From a checkpoint of a small mixture-of-experts model trained on Wikipedia: a variant of Muon for the experts.
Below are experts of layer 7 (counted from 0) of a mixture-of-experts language model. Rows are named router (the router's row for the expert), gate (a neuron's input weights, with its number), up (a neuron's input weights, with its number), down (a neuron's output weights, with its number) and show model dimensions 0-223. Each number is 200 + 40 x the weight over its row's rms, rounded and kept within 0 to 999.
Before each expert's rows: a language model's description of what the expert responds to; "comes after" lists some tokens at least twice as common just before its tokens as in all text. This comes from a sample of Wikipedia text that the model never trained on. Tokens count by the router's weight.

# expert 7
Description: Word-initial prefixes split off from verbs, like re-jects, dis, un, inter, pre, plus line breaks ending table rows and CJK byte pieces.
comes after: " |", " |  |", ")", " |  |  |", "% |", " to"
router,314,217,195,178,185,216,171,123,237,198,176,147,155,168,206,188,230,169,228,174,264,151,262,177,200,262,137,176,235,279,201,174,189,262,130,181,192,110,216,241,197,181,183,118,168,152,200,187,203,301,182,218,149,200,157,212,259,154,234,258,215,248,96,244,218,209,237,231,154,212,194,175,149,183,191,263,201,231,135,236,202,197,152,173,248,166,196,264,198,255,255,135,147,231,173,141,170,199,185,183,138,198,231,159,119,222,167,142,225,202,216,221,160,223,220,216,186,170,130,237,225,212,214,197,228,223,139,230,229,215,288,165,193,245,200,196,181,245,192,249,173,205,221,195,181,229,218,216,154,212,194,197,238,220,283,201,175,161,161,230,246,306,247,249,179,223,237,234,216,181,186,262,108,190,224,230,187,197,269,142,245,221,230,163,158,208,161,136,156,240,179,212,224,277,188,156,231,163,213,183,191,200,212,138,174,202,191,205,257,269,211,234,175,184,191,221,230,165,149,156,130,267,156,231
gate1,171,190,194,164,261,199,289,230,167,246,177,197,173,197,185,209,211,159,206,212,198,195,228,267,205,152,129,192,191,205,203,171,231,234,144,213,187,224,251,280,137,212,182,209,146,197,212,173,141,163,205,156,136,176,113,127,203,205,311,243,198,262,242,171,306,220,152,265,163,268,188,201,136,133,282,194,181,178,193,229,293,277,205,215,200,190,210,211,169,216,191,164,225,177,185,183,196,169,203,203,256,227,216,155,175,174,187,220,136,260,229,202,120,174,241,176,188,148,206,195,270,175,192,187,197,201,225,213,228,261,218,195,201,228,148,290,253,207,141,210,146,254,184,183,173,174,254,134,171,208,225,112,182,148,199,123,221,287,172,265,126,208,241,201,179,164,253,287,263,204,154,166,183,148,224,197,268,181,220,204,164,165,205,135,196,174,244,213,228,187,220,164,162,213,211,237,166,196,174,194,203,174,207,147,206,183,188,212,183,186,249,136,107,183,258,243,129,154,166,215,199,215,229,223
up1,226,251,224,234,204,233,241,248,197,200,166,223,229,272,134,239,195,237,252,212,179,238,220,204,210,222,290,222,159,201,184,210,219,172,252,187,234,202,202,153,267,237,207,191,224,210,168,154,265,171,164,269,195,162,192,232,274,282,159,154,130,160,214,196,120,251,196,173,200,193,252,223,171,239,187,256,259,161,219,202,133,150,199,232,286,257,180,240,192,217,179,192,149,226,225,117,189,215,185,160,196,240,208,233,151,164,221,182,205,170,175,266,160,231,159,251,194,239,230,147,256,176,198,274,259,246,250,158,199,166,163,235,147,211,138,190,231,142,170,215,260,145,232,144,120,220,155,229,228,202,216,250,175,253,184,179,145,224,173,152,245,147,173,169,223,268,236,121,222,233,246,229,160,206,173,192,229,244,227,166,244,253,263,242,215,184,211,171,141,202,197,277,200,248,207,151,258,158,161,166,124,241,167,123,105,248,221,251,222,210,208,285,235,216,171,228,230,233,233,227,182,185,198,227
down1,181,249,263,195,238,194,245,187,234,172,224,309,180,212,191,162,168,242,200,105,232,217,132,186,223,196,251,253,155,210,205,326,234,150,184,273,226,212,242,212,164,207,194,151,219,241,238,188,257,192,177,167,74,178,251,182,274,305,192,143,231,191,205,184,217,187,288,214,190,133,187,277,192,186,296,203,182,193,236,241,192,234,255,201,206,280,174,178,224,170,187,194,177,248,148,178,166,283,235,168,197,282,238,231,228,152,217,153,174,255,180,238,163,193,194,228,196,218,182,213,274,198,217,250,207,166,158,206,154,151,223,234,242,223,229,135,197,229,239,131,196,219,285,218,136,244,235,233,199,172,218,247,180,238,196,185,179,160,212,214,201,146,226,133,132,185,223,151,192,218,296,237,232,203,211,151,273,211,207,174,170,248,133,185,177,224,161,164,219,210,214,177,216,193,148,200,171,184,209,204,181,234,219,211,145,226,225,162,244,170,204,237,233,99,194,149,207,212,195,164,237,186,202,217

# expert 8
Description: Blank-line paragraph breaks, == section heading markers, opening quotation marks and first letters right after headings or line breaks.
comes after: "\n\n", ".", " =", "==", "===", " =="
router,284,195,209,129,132,188,257,192,204,220,194,113,204,168,207,158,204,224,293,151,229,210,222,187,127,204,227,135,254,232,201,205,154,228,201,149,160,142,211,194,226,217,212,190,184,230,217,124,185,242,202,171,128,200,155,230,214,153,321,138,279,207,180,254,247,175,178,196,165,189,211,240,198,176,216,261,270,254,257,176,184,149,171,151,230,196,159,213,197,212,210,224,196,218,203,152,255,214,170,223,159,237,274,163,182,221,176,160,182,139,211,271,203,213,230,189,178,155,139,207,194,207,154,155,283,230,144,247,228,218,251,193,207,235,175,121,262,232,145,159,166,165,225,195,217,186,248,257,152,158,230,189,223,277,208,162,173,184,221,294,183,307,269,270,133,249,200,201,239,211,190,218,183,274,231,214,200,157,225,127,163,176,163,215,166,210,145,195,168,227,142,180,239,235,167,200,240,233,250,165,189,239,190,179,176,227,158,169,247,215,237,186,128,182,187,157,255,150,193,184,133,235,193,236
gate1,156,198,250,187,194,223,317,209,218,229,238,160,236,220,207,167,213,232,200,213,156,158,289,195,168,177,185,192,224,296,218,231,197,306,147,203,159,169,230,177,158,267,246,153,233,252,231,148,171,230,161,161,201,242,162,240,126,219,232,114,162,214,154,182,230,169,180,185,131,242,225,130,260,171,228,145,215,230,203,174,140,165,242,191,163,208,229,140,233,231,233,189,120,217,164,160,165,262,226,191,197,225,173,213,291,240,160,215,191,212,281,199,224,168,186,136,204,189,238,173,214,218,234,249,143,243,224,188,173,182,247,225,215,231,247,130,197,226,242,184,205,206,201,298,228,182,225,196,215,176,187,188,168,240,213,211,230,134,242,161,231,249,161,224,187,254,209,223,87,251,160,157,183,221,253,134,250,193,121,196,238,222,121,197,128,163,238,220,239,196,148,257,205,148,175,197,239,165,223,194,141,225,298,196,243,239,199,175,204,177,156,238,184,185,187,245,179,170,238,250,156,202,230,157
up1,242,207,175,177,212,151,226,224,209,142,148,200,182,134,138,245,276,184,212,88,168,169,152,208,187,149,268,232,201,204,209,244,251,199,292,159,192,175,213,189,202,203,159,209,220,201,201,241,147,268,173,181,190,133,265,193,278,203,158,237,212,147,232,233,254,161,175,166,221,221,189,209,188,238,183,169,189,179,220,225,259,212,136,231,168,234,257,225,215,224,277,162,192,310,256,218,169,154,202,145,204,196,176,226,229,243,247,242,188,257,138,173,300,208,169,175,186,155,191,157,236,98,167,223,248,213,217,224,256,152,204,207,137,241,169,276,198,182,188,186,139,148,245,207,222,230,165,127,202,250,203,151,215,175,181,178,210,293,285,147,212,181,233,197,168,209,202,202,214,240,210,154,231,231,218,144,231,185,271,201,193,210,176,141,215,282,233,248,230,219,266,192,168,168,208,184,251,231,138,227,198,174,145,280,196,291,195,174,216,173,155,209,221,281,151,191,193,164,199,182,177,169,181,153
down1,254,169,217,186,133,234,197,209,200,155,282,239,178,199,262,199,155,150,231,170,198,149,201,109,267,127,208,137,259,231,204,244,240,213,173,190,196,214,165,220,173,214,224,224,198,230,138,152,248,177,140,281,175,245,226,242,256,171,163,193,238,193,168,196,199,207,215,211,159,131,219,276,240,162,178,240,188,218,190,133,172,193,169,218,208,218,154,147,217,182,215,152,182,179,268,248,145,218,234,201,211,236,254,134,200,160,229,174,202,241,173,174,162,181,170,182,276,170,139,270,178,196,133,210,178,182,209,116,261,91,229,174,168,241,279,137,218,247,161,234,233,208,38,250,208,185,214,210,230,244,261,274,170,195,209,204,171,232,183,184,235,165,202,241,165,108,180,267,193,261,233,172,145,205,271,194,147,175,217,203,212,240,116,172,201,205,176,230,177,212,209,208,249,187,173,167,240,209,242,215,133,157,199,204,224,182,199,169,206,171,194,155,137,217,153,223,166,214,235,244,191,192,136,200

# expert 11
Description: Dashes starting infobox list fields like Enrollment: or Height:, plus measurement units and conversions such as kg (, ft, ′, km.
comes after: "\n", ".", " | ", "0", "2", "°"
router,217,272,177,159,196,269,238,144,242,227,166,220,238,165,241,183,219,244,249,177,220,169,227,226,173,243,206,128,236,232,171,279,154,236,175,215,253,145,206,209,194,206,275,142,168,254,158,204,186,179,244,185,162,235,196,231,259,190,260,145,202,224,164,234,271,180,214,192,93,240,158,164,176,180,276,182,222,183,261,202,202,157,173,188,259,224,163,220,238,216,235,204,171,237,199,185,228,223,143,208,173,242,211,149,178,124,161,226,219,202,200,247,220,174,248,215,208,224,148,156,170,163,148,164,210,192,131,179,272,162,272,226,137,222,190,122,153,150,197,239,202,251,310,255,152,230,247,222,168,148,166,183,223,199,210,206,177,146,187,263,294,279,198,219,184,264,213,166,208,256,187,215,218,176,194,228,229,137,188,96,153,179,175,116,224,196,186,177,206,270,176,170,194,184,237,148,263,211,218,139,145,132,230,178,201,218,172,246,190,225,258,237,113,199,198,139,159,172,214,243,170,205,195,220
gate0,209,256,150,229,132,236,206,224,150,174,170,235,169,226,192,148,209,161,185,224,302,184,156,145,265,192,232,226,213,176,251,207,242,229,255,153,156,104,187,242,209,206,298,195,242,211,157,198,226,194,181,175,194,213,202,222,264,175,185,170,225,136,170,195,288,221,138,196,191,221,189,227,210,248,215,85,211,226,178,151,125,205,150,233,162,202,163,182,206,324,238,233,226,139,265,271,193,174,214,199,156,205,247,228,228,229,198,199,232,235,193,189,202,228,212,231,171,221,182,179,202,215,175,232,214,148,211,194,252,158,210,251,195,242,164,200,139,203,170,200,208,242,192,162,207,252,218,211,249,249,263,306,178,199,240,254,254,243,235,232,182,190,158,247,154,182,232,213,205,255,158,244,225,215,151,167,200,268,213,232,220,153,203,257,278,186,70,138,245,177,153,215,261,170,242,191,254,233,182,180,199,174,208,223,262,233,157,222,159,178,167,251,210,209,175,211,184,135,228,180,223,210,307,134
up0,139,163,287,169,225,246,175,221,132,199,216,158,206,295,194,173,209,235,226,206,250,237,201,177,244,205,144,314,175,244,256,238,288,156,177,191,193,126,155,266,225,243,296,275,196,218,196,247,215,127,147,172,232,245,154,256,231,183,232,167,164,163,215,157,179,180,183,186,155,189,177,215,155,208,200,194,232,173,209,156,161,148,217,176,239,265,186,239,225,204,161,308,152,168,231,167,146,191,248,205,142,242,252,201,156,202,148,209,169,162,206,188,218,233,132,201,214,160,220,198,205,230,181,251,233,219,230,226,234,149,213,177,230,213,134,213,133,203,260,186,206,214,203,252,254,210,170,200,214,192,235,166,202,243,201,257,216,191,168,148,192,219,187,208,192,209,261,186,154,223,131,228,268,277,159,202,151,181,223,225,183,149,122,160,220,244,174,97,173,177,215,176,259,227,174,152,183,151,195,237,133,276,309,206,192,172,100,136,177,231,160,193,211,168,191,208,167,206,195,207,194,171,178,204
down0,138,142,186,223,272,192,211,232,185,178,187,186,220,188,183,123,275,220,217,167,220,246,197,204,251,165,228,171,224,164,242,184,231,141,178,174,172,163,145,284,177,136,216,168,240,264,206,179,231,124,171,189,183,246,213,272,169,204,209,205,261,192,237,256,299,145,235,227,204,216,180,180,241,200,187,131,206,196,165,196,149,191,219,196,181,189,150,188,185,272,182,259,210,230,138,164,206,223,207,188,207,197,288,233,251,168,263,229,210,195,221,241,159,224,227,216,140,206,178,214,228,163,198,169,268,217,179,221,128,169,168,214,219,212,174,217,196,186,204,228,232,213,152,206,151,173,201,185,157,139,278,111,138,171,186,184,193,240,220,168,184,177,137,284,174,169,168,142,234,108,164,193,214,181,243,163,264,248,145,154,263,143,122,236,183,117,251,166,223,169,166,233,310,178,120,152,151,132,201,161,242,199,172,207,182,254,226,152,204,246,164,186,269,223,246,199,187,277,241,216,203,227,262,203